Experts of a small language model: 75.4M parameters, 160 experts in each of 8 layers.
Below are experts of layer 5 (counted from 0) of a mixture-of-experts language model. Rows are named router (the router's row for the expert), gate (a neuron's input weights, with its number), up (a neuron's input weights, with its number), down (a neuron's output weights, with its number) and show model dimensions 0-255. Each number is 128 + 32 x the weight over its row's rms, rounded and kept within 0 to 255.
Before each expert's rows: a language model's description of what the expert responds to; "comes before" lists some tokens at least twice as common just after its tokens as in all text. This comes from a sample of Wikipedia text that the model never trained on. Tokens count by the router's weight.

# expert 18
Description: Table cell values. Numbers and short entries in table cells, such as match counts, percentages, positions DF or MF, and Yes; also can be, could, how.
comes before: " | ", " |", ".", " |  |", "; ", "–"
router [ 56  96 155 142 182 149 126  55  78  88 155 124 138 122 100 170 100 142 158 131 113 126 139 110  87 112 151 136  76 177 106  92 148 140 103 135 120 110  74 102 114 143 111 124  63 148 149 103 146 129  38 171 153 126 139 124  75 140 107  76 133 142 132 119 132 141 138 109 123 146 171 105 100 127 118 121 138  82 170  96 133 154 110 151 126  63 104 166 102  98 121  78 124 164 160  96 166 113 105 141 194 140 209  29 115 100 162 103 205 117 170 105  86 100 114 140  87 123 115 209 129 147  81 187 198 152 114 179  54 146 161 127  96 182 111 131 145 118  92 136 101 142 131 174  97 119 113 167 124 142 117 165  98 155  75 156 142 124 134 148 197 144 121 154 123 130  84 155 113 127 144 174 116 111 146 104 154 127 118 132 126 119 137 122 111 114 138  71 142 140  71 133 152 152 140 119 137 112  96  60 123 133  68 179 157 129 185 147 121 121 142 129 137  95 120 177 183 153 164 103 134 155 128 112 141 148  61  91 137 176 152 100  62 138 141  91 117 155 166 135 137 137 124 174 127 169 111  63 125 154 129 105  91 125 119  40]
gate0 [168 141 203 118 159 148 148 136 150  80 182  93  73 155 157 151 190 128  67 141 117 123 155 168  79 155 169  89  36 232 145 147 131 166 115 133 106 115  98 133 147 145 150 136 148  84 105  85 125 162 171 111 151 125 176 141 150 107 124 129 126 139 123 132 131 163 115  86  92 154  87  92 143  98 146 114 125 105  76 139 183 153 115 155  66 158 111  79  95 100 141 150 115  69 129 179 109  77  64 196 133 130 171 145 185 147 164 130 131 137 129  98 161 128 123  99 109  94  82  67 136  88  82 122 172  94 119 184 150  87 135  94  89 121  89 203 146 136 153 141 155 149 165 160  52 138 100 135 213 126 169 142 134  84 101  70 145 142 182 140 173 166 127  75 156 116 142 164 141 101 146 124  78 116 164 176 153 136 190 134 122 147 161 125 108 140 115  95 120 121 165 152 155 119 114 159 123  88 141 111  46 127 137 125 223 109 108 127 159 126  95 125 132 127 139 126 142 128 123 122 172 169 120 126  60 149 163  99 115 135 142 107 117 128 142 118 115 181  98  93 158 138 126 135 128 132 147 127  79  98 129 150 115 156 130 118]
up0 [ 90  74 121 174  90 122 121 133  77 100 190 179 116 135 121 105 172 100 125  88  91 148 143 133  96 130 132  92 103 133 132 169 136 147 151  83 119 143  94 104  82 168 182 150 111 102 154  59 123 141 105  60  67 153 131 149 188 126 155  94 147 110 151 122  93 151 141 124 112 171  72  75  93 110 158  84  89 134 148 140 147 134 153 167  73 192 119 160  84  82 125  96  87 162 110 108 129 161 151 123 139 137 110 102 152 102 158 126 150 167  96 168 113 119 159 147 114  64 151 100 134 198 127 159 162 123  62 195 137 109 138 127 125 128 105 101 131 140 115 124  77 149  72 111 161  98  89 122 144 138 148 161 108  41 117 173 154 116 118  91 150 193 138 159 144 104  84  90 109 121  78 150 131 109 148 167 131 168 141 133  77 100  81 126 133 142 177 133 154  80 125 189 191 137 122 123 153  88 132 116 110  91  81  82 179 153 125 118 165  58 115 164 141 167 103 116 105 154 153 183 103 201 134 173 113 135 104 134  23 121 129 135 140 150 113 116 128 160 149 137  91  62 151 161 109 169 130  98  75 108 116 121 102 106 158 140]
down0 [ 69 134 105 122 143  87 150 143 156 188 157 195 206 101 115 189 175 118 134 114 101 134 168 152 213 116 114 128 168 138 116 159 103  98  96 117 119  98 162 105 138 115 144 105 133 139 110 122 113 140 103  97 175 118 178 142 108 148 199  95 145 163 112 162 190  97 132 168 143 114 119 123 194 163 198 106 129  99  90 170  78  78 144  28 112 172  97 117 147 125 158 145 164 123 127 109 169  90 140 106 102  80 149 150 121 109  81 132 102 160 125 115  94 121  90  87  74 171 148  92 158 166 163 171 187  93  42 137 101 150 152 101 141 143  96  78 128 136 126 106 150 114 102 112  71 139 130 138 117 120 130 142 143 158 141 124 113 137 145 117 134 139  65 126 140  91 128 103 132 140 160 147 108 158  58 145 183  99 142 136 130 218 127 114 123 188  70 101 142 134 117 140 144 120 131  76 152  78 144 132 132 142 170 160 160 128 106 117 175 108 136 134 139 164 149 170  69  77 105 125 136 195 134 126 135 114 149  91  99 110  94 114 150 105 105 136 151 140  93  76 196 143 156  71 166 144  93 129 158 106 154 105  44 132 120  97]

# expert 46
Description: Noun phrase endings. Last token of a noun phrase before punctuation or and: pronoun objects like him, them, place names like China, and name endings.
comes before: ".", " and", "'s", ",", ", and", " in "
router [  0  55 169  79 141 114 126  27 135 189 145 132 173 173  80 175 116 113 152 117 136 134 116 107  98  74 185 107 145 133 119 130 114  85 162 135 123 152  73 125 132 173  70 114 121 124 101 119 131 126 115 140  80 187 158 134  80 141  94 160 144 130  65 145  56 130 114 125 119 183 122 105 127 174 176 142 101 112 117 131  61 135 158 142 113 146 115 133 139 146 117 115 168 157 100 109 135 105 123 158 127 153 117 119 130 130 128 149 155 110 183 101 134  98 130 166 123  98 109 142 162 138  86 142 135 149 139 132 189 150 117 125 142 122 130 141 146 138  97 166 117 105 170 119 136  91 114 112 171 144 155 133 118 182 173 100 115 145 125 143 140 114 130 136  54 189 110 147 116  88  84  95  99 168 148 114 120 139  97 122 133 119 160 189 169 164 138 101 191 115 125 121 106  92  82  98  96 128 129  63 165 138 143 151 143 153 180 171 149  67 137 120 173  59 117 144 149 130  92  93 125 129  94 147 103 126 118  53 149  86 111 117 105 112  75 135  82 128 155 171 172 128 130 135 130  86 119 104 145 108  54 132 145 226  57  96]
gate0 [118 160 197 139  96  96 112 121 131 148  91  82 137 107 102 148 155  99 128 135 133 176 174  56 191 162 111  82 193 157 130 110 110 136 163 146  86 134 109  87 149 132 116 154 154  62 142 119 137 131 122 113  93 122 137 114  99 106 118 152 161  89  88  85 121  75 159 115 199  92 172 113 126  60  91 118 114 135 108 105 169  65 112 149 140 102  83 118 147 150  93 118  60  86  90  92 143  74 190 106  95  73 110 109 172 137 124  88 171 155 152 126 139 108 116 120 108 128 183 187 147 143  83 221 177 155 117 113 151 145 110  94 111 104  90 128 138 127 185 122 185 143 173  73 154 108 123  94 118 172 155  88 144 132 109 132 168 106 144 138 162 121 138 186  89  96 164 138  98 116 157  77  84 152 190 117  84 109 116 150 104 116 100 154 141 125 201 137 111  75 161 132 126 133  89 104 108 126 116 128  87 149 180 168 129 138 114 188  77 115  58 110 123 146 134 128 190 158  90 131 107 117  99  82 122 101 165  92 122 176 102  70 138 107 134 160  85 129  58 113 105 150 151 112 122 153  71 157 149 105  99 101 126 108 127 146]
up0 [120  89 143  91 177 139 110 117 177 160 154 180 121 111 184 119 113 136 140  68 103  93 141 115  95 131 125 102 123 128  94 120 155 151  78 135 124 145 174 126 152 162 180 147 146 185 146 182 166 163 134 138 105 100 134 143 110 122 111 114 115  58 146 137 147 140  74 104  82 144  65  82 162 146 163 137 153 104 116 184  81 120  88 143 105 100 143  64  92  87  79 137 115 103 150 167  62 148 145 122 109 119  92 114 155  98 120 136 167 155 124 157  97 177 132 175 131 143  96  66 116 140 151 143 116  88 146 213 130 148 130 177  99 159 103 151 114 155  82 124  50  98 126  88  82 128 175 150  87 170 169 115 128  98 134 139 166 139 146 151 151 142 153  88 177  94 167  68 132 106 153  82 114 139 153 156 201  79 112 160 112 170 118 120 147 115 125 113 183 138 160 167 111 157 119 140 200 121 144 130 176  75 105 167 103 160 109 159  68 101 124 139  92 163 131 111 111 130 190 164 112 103 135 168  99 155 144 177  77  59 131 127 110 164  69 167 101 166 101 159 157 125 112 164 136  57 106 149  97 107 177 123  91 163 117 177]
down0 [142 147 102 131  47 122 125 159 111  85 167  53 123 127 104 135 186 123 198 139 123 110 120  61 171  87 132 129 123 153  87 130 109 145 166 118 173 115  87 132 114  43  87 117  90 110 139 156 148 146 163  97  97 130  85 133 121 161 145 100 194 196 127 109  87  92 141 169 123 114 156 173  78  36 152 127 131  95 115  53 128 125 161 149 107 148  60 135 110 167 139  97  76 130 109 124 142 107 130 121 159 114 110 103 131 162 122  83 112 144 108 116 135  93 116 110 140 126 140 128 149 138 125 160 181 182 124  81 139 161  65  93 151 140 140 137 138 151  95 108 174 188 130 123 141 157 122  63 135 130 155  58 124  66 131 140 134 131 128 147 101  94 153 111 120 114 141 168 111 172 169 113 116 160 151 112  98 127 137 165 169 107 102 102 135  99 124 138 151 129 127 136 130  82 110 145  73 139 136  75  59  75 156  85 109 128 174 182 215 104 113  97 124 158 131 140 126 152  93 121 155 152 129 115 190 126  78  89 125 186 143 184 176 154 194 183 181  78 132  76 124 154 170 125  79  76 164 130  90 125 139 133 135 112 140 127]

# expert 63
Description: Dates after month names. Month names and the day numbers after them in birth and release dates, e.g. "born November 4,", "Released: June 7".
comes before: ", ", "2", "1", " ", " May ", " April "
router [ 89 151 185  82 124 112 163  53 127  95 120  90 145 128 162 147 106 149 187 119 167 156 140 110 109 137  88 114 152 131 124 134 120 101 144 129 152 150  87 126  87 159 148 133 143 107 139 139 155 128 113 148 125 116 158  93  69 135 112 132 132 153  99  83 141  82 170  72 182 185 141 152 167 145 149 117  60 110 164 107 113 127  83 160 125  99  54 116  74 105 117 135 147 159 151 151 101 135 167 137 164 207 120 159  93 167 133 116 141 117 184 104 122 159 114  97 107 190 143 164 129 144 117 141 138 169 185 177 155 154  79  84 159 135  96 151 110  63  91  86 140 138 134 147 141 135 110 112 137 122 101 149  90  90 111  91 127 133  96  61 129 145  73 129  97 136  95 109 152 128 105  95 139 125 110 130 153 175 164  94  98 169 112 153 128 181 110  29 150 175 120 126  96 107 168 160 152 168 144  63 110 113  86 143 153 118 159 150 124 148  92 134 190 117 126  67 118 191 139 189 142 109  95 141 125 118 144 126 111 131  89  96  80 142 119 147 113 164 208 153 110 142 137 151  94 159 220  91 209 190 136 117 123 163 155  57]
gate0 [100 126 164 124  35 150 120  94 126  94 151  75 134 130 104 168 111 135  81 187 171 112 172 181  93 131 117 167 174 157 157 110 141 109 130 128 106 115  97 124 152 121 136  95 161 153 129  89 130 118 113  71 135 155 191 148 172 113 111 136 154 203 132 138 157  94 102 111 129 158  78  88 143 147 179 138 139 142 132 126 132 112 217  77 132  82 175  92 169 118 110 122 128 160 164 134  98 197 124 171 117 154 147 112 150 126 169  86  95 125 119  90 141 154 133 159 120 134  66 100 126 129  93 155 100 167 126 178 157 143  70 116 160 169 139 116 129 106 116 104  94 172 162  89 106 126 141  96 103 166 103 116 102 106 128 144 121  78 120 166 142 160 123  95  66 151 102 130 139 140  74 116 131 135 186 152 131  52 163 130 111 151 154 116 161 197  83  95  96 111 172  30 126 183 122 176 159 115 115 123 146 141 125 177 154  76 124 124 101 129 123  42 140  98 129 156 100 117 119 151 116 136 111 114  52  97 190 129 164  96 113 113  42 115 113 134 166 165 123 115  88  70 127 164  62 143 172 141 168 162 138 150 111 150 148 142]
up0 [133 157 102 103 113 119  82 123 101  92 113 126 107 122 133 209 110 234  68  97  99  79 123  87 153 158 145 170 150 136  98 155 100 181 134 125 142 108  92 149 171 127 160 148 144 149 104 144 138 110  69  90 102 122 175 109  83  77 124 154  56  89 129 131  87  77 164 136 144 158  81  60 114 118 123  89  92 116 152 116 100 114 182 100 113 175 150  73 129 126  73 166  98 119 103 137 141 112 159 165 161 152 135 132 111 119 148 113 113 144 177  96  89 135  98 118 200 161 144  99 213 167 174 143 177 144 139  97 121 115 144 163 124  94 124 110 133 159 100 176 110 127 114 125  98  99 110 118  73 127 213 101 107  86 103 118 129 109  86 112 142 102 112  93  86 137 129  88 136 140  81 168 170 139 137 132 139 109 145 120  45 132 121 100 158 199 114 111 167 149 175 107  80  60  98 129 172  86  66 131 122 140 107 187 120  54 108 100 123 104 109 113  92 183  82 178 107 161 103 102 137 163 155 103 113 145 117 130  68 125 105 114 139 148 127 113 101 154 108 143 100  78 142 165 124 111 147 183 103 158 149  90 150  99 151 149]
down0 [ 85  77 151 118 121 144 171  97 129 165  95 127 180 135 146 147 103 144 149 116 117 110  67 175 122 145 158  81 131 105 189 159  97 133 138 134  80  79 113 144 147 136  77 111 131 148 112 106 103 161 149 156  84 210 110 181  63 146 116 141 125 103  80 116 160 144  71  88 199 102 117 106 149  91 160 113 138 122 181  86 135 168 167 130 142 108 153 118 145 135 165 129 106 120 143 201 137 155 172 134  88 134 121 161 154 111 145 106 140  88 144 121 131 164 166 131 163 147  71 116 135  99 120 125 128  80  89 125 164 110  75 142 135 116 113 111  77  95 141 128 121 103 169 101 140 199 106  76 151 139 174 141  52 187 110 159 112 220 168 107 179 157 138 115 139 146 115 116 148 123 143  96 205  95 189  93 144 130 130 189 159 101  64 157 143  69 139 177 126  80 148  99 112 140 106 112 144 147 117 203 154  95 148 107 122 148 174  95 131 156 133 155 111  74  91 160 212 128 162 157 136 115 127 111 186  98 158 147 135 155 197 167 112 134 130  98 173 103 112 163  76  82 132  96 146 124 160 163 140 138 125 132 121 116  87  94]

# expert 6
Description: Numbers in sports tables. Digits and small numbers in table cells of sports results, scores, rounds and years, such as 6–4, 15, 2021; also final and semifinal.
comes before: "–", " | ", ".", ":", " |", ", "
router [101 107 126  99 142 137 131  82 105 154 161 177 129 142 142 157 108  77 134 164 141 158 149  61  89 132 138 154  61 206  88 114  98 151 138 141 153 102  67 113 126 202 144 113 134 118 128 139 164 143  78 153 116 115 123  68 129 117  72 135 177 170 157 138  71 201 138 152 132 150  73 151 115 120 122 182 109 132 116  66  77 158 124 126 129  67 120 128  98 109 109 131  72 144 103 119 173 107 131 199 129 184 145 133  87  76 123 162 179  71 166 107 147  95 150  94 139 132 129 153 126 151 148 154 112  79 149  78 126 171 143 113 126 136 160 143 144 118  77 159 161 115 152 135 110  91  93 164 120 162 149 123 155  88  88 127 124 101 137 130 147 109 157 124 141 154  80 110 142 135 126 116 149 129 159 117 168 177 152 141 111 115 129 217  77 144 118 102 102 188 125 110 127 102 171 135 103  87 122  48 143 190  46 158 136 115 167 122  90 117 128 198 127 121 176  93 128 159 136 133 138 189 208 130 120 110  92  79 102 165 143 111 127 168 184 134 103 120 161 191 177 114 139 167 133 188 148  84 111 184 134 145 116 149 133 102]
gate1 [118 123 174 134  75 176 171 149 159 140 131 155  84 156 155 172 121 107 113 198  89 128 154 120  68 145  81 142 109  70 120 139 110 118 125 112 165 146  89 123 130 173 104 137 139  95 146 106 190 111 111 121 125 184 176 138 156 171 148 114 128 131  87 129 201 132 132 155  88 139 151 116 103 149 161 129 122 132 154 124  47 152 108 128  90 122  25 135 155 131  52  99  90 121 124 143  88  46 139 154 208 126 130  93 141 145 126 142  98 113 113  77 124 131  89 167 134 217 139 169 145 152 124 126  92 164 158 116 106 103 115 177 137 106 150 164 138 109 104 117  83 127 165 132 203  59 107 136 109 122 187  98 126 121  91 139 130 131 107 105 112 136 165 115 175 180 135 102 141  99 120 130 108 130  91  53  70 152 137 105 132 163 131 142 127 158 155 142 111 184  43 145  96 124  99  76 149 120  81 117 153 110 161 139 155 123 106 142 124 196 154 125 120 148 120  79 156 115 170 109 159 145 154 112 124 135 106  97  45 128 163  96  85 133 133 130 112 194 103 118 136  67 195 123  92 123 146 138 107 111  99 142 108  99 155 198]
up1 [121 161 152 128 119 137 136  88 140 129 204 106 122 169 117 178 114 175 127 165 164 116 106 143 128 128 106 166 133 154 108 162 118 152  90 116 128 150  87 111 161 113 132 123 106 130 140 126 147 147 185 118  41 152 138 166 135 124 102 124 117 126 100 115 131 121 159 130  69 112 173 147 155 123 169 162 135  97 201 203 130 171  71 104 108  93 150 149 135 159 169 107 132 193 139  96 107 137 106  84 110  76 172 108 144 141 122 146 136 145 119  99 143 138 182 152 195 143 115 144  89  73 153 104 165 141 121 171 107 185  84 120 110 124 125  98  73 110 122 101 181  66 155 124 112 119 190  77  37 131  98 148 184 114 105  98  86  82 134 167 181 138 118 193 109 109 103  87 157 144  50  99  87 120 104  90 153 142 137 163 149 108 158 104  96 130 127 103 131  76 126 103 222  93 103 120 173 163 148 127 124 115 149 104 122 156 108 109 136 156 106 111 141 120  89 142  86 111 143 189  76 160 138 146 106 208 135  91 132  96 125 100 153 129 144 120 102 169 147 184 166 178 144  98 111 172 128 120 186  57 125 110 168 180 158  86]
down1 [134 143 104  94 143 102 138 155  80  70 134 154 137 123 135 164  76 118 107 130 129 139 149  77 187 116 137  73 167 179  49 161  87 171 124 132 113  99 137 132 120 166 135 139 129  78 124 201  98  90  70 102  76  52 142 106 154 153 134 190 169 231 156 196 109 144 123 127 192 121 121 156 161  47  86 114  75 111  81 162  72 161 120 132  86 158 169  91 139 165 141 109 136 103  89 148 196 138 161 159 109 146 160 135  92  98 131 121 122 102  93 133 127 110 121 134 119 100  75  97 133 109 152 107 109  78 133 140 156  68  97 106 121 122 124 131 131 211  88 152 139  94 140 152  99  76  96 141 149 143  83  74 168 153 120 150 128 146 163 117 175  83 153  98  99 116 109 131 151  95  92 105 156 133 124 149 140  62 113 168  90 142  99 103 128 121 177 114 133 142 213 145  93 104 130 159  51 122 159 129 136 115 102 101 176 157 108 134 131 118  72 182 143 150 139 106  99 140 104 169 154 143 132 182 101  95 117 101 111 138  82 140 141 125  98 148 116 110 175 122 131 136 102 112  82 153  75 139 121  95 165 101  89 105 121 108]

# expert 45
Description: Plural noun endings. Plural nouns and their suffixes (-s, -ions, -ers, -ies), often after "of" or "other", e.g. areas, players, mosaics, decisions.
comes before: ".", " and", " are", " in", " were", ","
router [ 20 106 177 108  85 106 126 122 119 156 171 185 166 204 121 194 103 131 145 129 114 114 142 128 134  91 151  93 150  93  75 116 173  77 186 158  87 156  59 135 128 115 128 139 151 121 150 105 163 130 108 159 120 143 157 130 110 130 118 179 135 141  92 181 103  67 116 131 115 203 151 135 135 117 117 155  90  71 110 124  96 114 146 142 135 117 133  99 127 184 124 121 163 153 110 119 135 138 132 155 120 125 170  80 125 205 105 167 125 134 192 127 134 136 128  97 145 117  87 145  93 142  76 163 154 131 173 125 169 105 115 123 133 158 148  97 103 160  88 118 131 143 190 114 175  78 109 104 154 173 159  99 149 122 164 100 119 121  85 151 196 154 141 145  71 169 128 127  56 112  70  91 122  98 190 160 119 153 130 120 142 146 130 161 175 190 143 124 161 118 130  83  92  92 111 121  97 102 102  51 190 146  70 117 148 161 201 193 116 105 166  95 170  57 119 151 161 144  96 168 103 164 139  97 106 135 157 103 143 121 131  82 108 123 165 109 116 147 114 132 137 108 147 156 109 121 170  89 171 101 103 147 169 176 105 109]
gate0 [117 152 145 113  76 160 123 161  58  84 128  98 198 137 161 143 110 144 129  98 159 161 126  81 169  55 112  75 177 159  48 143 118 166 132 140 175 126 136 177 138 147  87 176 104 127 130 146 162 156  91 125 111 131 109 114 162 116 116  64 127 143 116 127  84 117 158 148 128 108 143  89 125 125 102 136 110 137 156 110 109 150 122 166 140  99 124 155 106 156  43 112 144 104 129 114  94 114 135 124 139 130 112 107 121 183 112 105 123  82 181 143 151  89 104 193 112 151 109 150 132 173 153  73 114 125 133 124 159 117  82 147 172 172 132 181  96 137  61  78 181 163  93 116 113 113 120 112 135 172  72 153 100 162 109 122 207 117 135 149 176  43 153  74 148  78 148 117 103 121  83  85 155 120 106  39 192 102 111 172 106 133 155 109  54 108 141  98  90  87 147 131 157 127  84 146  68  84 101 135  94 117 162 145  75 172 176 142 123 144 137 115 127  99 113 155 105 126 129  85  97  96 100 169 114 121  94  50 190 130 128 126 155 133  63 151 103 150 120 140 139 146 112 137  73 132 120 110  88 186 145 137 128  92 120 104]
up0 [109 152  91 109 189 176  79  64 147 106 165 145  75  76 119 169 159 134 131 174 149 125 109  20 110  87 121 119 147 140 196 176 111  85 168 141 152 142 103 129 147 123 114 117 139  88 164 121 147  64 128 121 178 141 161  80 180 109  66 107 147  95  95 123 125 102 120 130 174 117 154 147 154 132  86 122 171 155 127  99 172 101 152 111 137 119  80 153 171 115 150 123  79 174 131 126 165 176 153 171 111 105 119 163  92  89 150 138  93 104 132 101  91 198 158  99 104  94 195  93  91  90 120 167 175 159 145  83 142 156 150  73 142  70 133 142 131 105 153 112 149  72 127 147 194 103 131 109 114 121 109 107 114  68 170 112 145  73  65 108 125 135 148 113  99 133 103 109 143  77  45 182 123  71  80 132  65 122 137 120 161 110 162 139 148  85 130  75 158 139 140 131 146 104 126  84 186 129 124 133 119 133 146  97 128 112  68 117 212 127 103 150 114 133 148 105 128 163 168 137 137 128  99  96 108 141 124 133  86 121 155  90 148  85 151 131 107  98  70 143 123  83 102 166 109 124 117 169 123  56 123 121 105 127 101 165]
down0 [169 133 126 126 175 160 140 103 131 111  82 168 155 166 152 146  82 149 113 129 111 126  60 130  60 101  99 113  79 172  93 127  58 117 141 148  91 130 141 147 144 129  75  93 122 117 110 113  85 145 105 135  65 171 110 104 141 147 152 137 139  89 125 153 104 178 174 134 119 134 115 175 158  94 156 147 109 181  93 120 138 149 136  66 150 102 149 162  99 113 111 159 163  90 144 114  81 114 143  87 111  74 161 163 129 114 104 157  77 179 121 136 143 135 143 115 115 121 114 160  92 134 168 175 152  88 166 135 128 128 146 141 121 121 194  73  91 141 100 115  96 146 110 132  79 167 100  97 147 116  96 142 141 166 145 109 148 169 100 136 124  89 150 177  78 164 122 143  87 158  96 105 126 128 119  80  88  83 111 108 147 132 129 166 151 107 111 158 162  91 110 131 168 122  55 128 117 126 125  18 122 158  97 145 104 110 118 117 121 129 149  76  99  99  73 169 118  87 163  93 222 146  69 153 116 111  72 115 141  96 128 109 108 156  92 153 158 139 165 211 109 140  38 182 177 125 111 176 202 140 174 143 104 109 146  58]

# expert 31
Description: Career and role words. Verbs and nouns about someone's work, roles and standing in biographies, such as role, worked, remained, appeared, position, played piano.
comes before: ".", " in", " in the", " as", " to", " and"
router [ 22  81 124  90 125  53 151  56 185 106 117 154 202 164 129 163 127  97 125 209 113 142 136 128 105 109 185 108  94 137 105 140 193  62 138 152 135 187 127 110 157 120  84  65 109 136 122  88 170 156 105 174  88 146 138 108  33 115 110 147 161 149  84 121  37  93 113 144 103 169 144 145 131 156 178 161 106  85 109 143 105  88 123 114  83 117  95 106 125 148 112 106 115 145  77 149 138 133 174 149 189 175  97 142 131 161 127 129 145 144 126  86 133 136 123 125 125 106  76 160 107 177 112 142 174 189 188 154 191 118 164 128 130 100 116 129 117  98  94 104 120 131 129  84 111 125 107 167 125 146 162 129 114 136 166 154 137 131  77 135 159 139 129 171 130 169  94 194  88  90 122 137 107 117 179 110 113 174 126 150 157 185  75 136 134 160 112  60 163 124 145 124 138 147  81 113 120 147 106  62 100 125 118 164 125 123 144 154 150 101 147 123 177 125 156 131 131 126 133 161  98 127 132 116 133 114 151 107  94  97 100  98  68 135 191 111 131 122 172 145 130 135 186 162 102 100 117 115 136 133  89 120 203 149  91  87]
gate0 [ 60  90 173 141 167 121 121 141 102  91 111 106 109 130 100 157 101  94 130 176 107 118 137  94  74 121 165 136 163  92 114  49 123 130 149 115 158 172  90 113 140 149  91  73 163 169 174  69 126 168 135 100  70  90 106 155 122 182 105 168 145 164 148  87 102  83 130 148 105 146 151 157 161 113 160  87 103  88 195 148 108 104 105  86 105 143 105 122 180 138 219 156 138 128 140 129 180  81 144 145 143  95 152 153 149 203 120 140 125 148  88 192  93 104 134 115  93  92 117 142  98 129 122 122 153 150 171 131 147 140 121 159 137  55 162 117  84  85 120 101 159 116 131  96  85  50 138 143 168 127 109  96 110 141 204 123 113 152 113 172 139 110 164 167 143 197 104 134 125  95 126 100 132 129 170 167 109  99 119 122 157 158  81 121  98 140 127  45  96 155 127 132 175  99 131 182 101  44 125 109 143 169 103  99 137 137 114  92  79 130 161 154 130  84 176 129 179 128  81 136 140 127 116 198  87  87 104 105 100  73 150 138  97 162  84 116 169  87 116 146 118 145  93 118  90 113 146 111 132 103 188 168 150 156 144 126]
up0 [ 98 129 117 103 144 124 120  84 173 105  98 129 163 143  71 141 198 132 121 106  33  83 105 157 159  55 175 123 132 126 116 187 151 104 156 180  78  90 158 130 215 116 101 108 125 132  95 138 119 137 125  75  89 121  97 125 107 175  59 137 106 165 111 166  76 146 128 139 162 163 103 114 128 164 145 130  83 140 179 200 107 129  95 141  93 143 106 104 121 101 125 147 181 127 127 126 149  97 152  83 165 125 126 102 157 165 116 105 129 159 125 101 132 185 131 105 141 111 113 165 108 127 163 171 151 130 145 107 124 132 119 141 152 166 118  95  94 112 134 130 122 110 147  73  85 151 130 153 173 116 135 191 155  94 187 149  90 165 122 137  69 120 163 117 118  97 111 176 152  84  86 105  88 185 174  92 125 103 102 126 165 126 163 138 104 173 145 111 129 104 127 128 104 108  53 127 120 139 133 131  59 117 105 174 115 129  83 164  93 161 144  55 144 142 180 107  99 151 136 126 138 169 112 134 103 126 176 138  85 150 111 163 119 162  95  65 179  97 124 242 154 142 128  84 111  60 143 131 137 171 109  69 189 151 115 126]
down0 [155  84  80 146 141 111 149 154 115 116 104 140 107 117 160 111 137 108 154 128 113  66  86 122 172 162  92 181 114 151 127 163 195 121 121  93 199 133 105 105 170 120 130  85 127 112 125 151 115 172 155 166 129 114 158 151 176 145 100  98 127 139 172 145 111 158 151 126  59 160 159 222 154 164 145  98  71 175 104 117 114 142 124 120 131 152  62 150  82 147 155 115 145 134 125 176 176  80 143 124 189 156  92 106 109 112  98 154 197 132  92 151 156 117 121 122  64 139 132  95 101 119  55  98 108 148 161 116 169 108 137 116 133 126  84 152 183 139 103 142  90 112 147 172 143 119 164  65 158 180 139 149 141 118 102 119 163 136 177  84 133  88  75 158 242 158 128 145 112 172 111  93 110  98 110 135 163  63 138 149 122 139 117 120 119 121 131 148 143 141 125  91 134 106  99 144 144 118 101 145 151  89  97 131 148 116 108 165 189 158 126 120 112 153 169  84 105 125  97  71  46 100 193 163 115 110 104 118 126 103 132 124 194 151  59 123 122 196  84 124 197  62 114 129 114 125 174 101 138 172 162 123 110 117 161 135]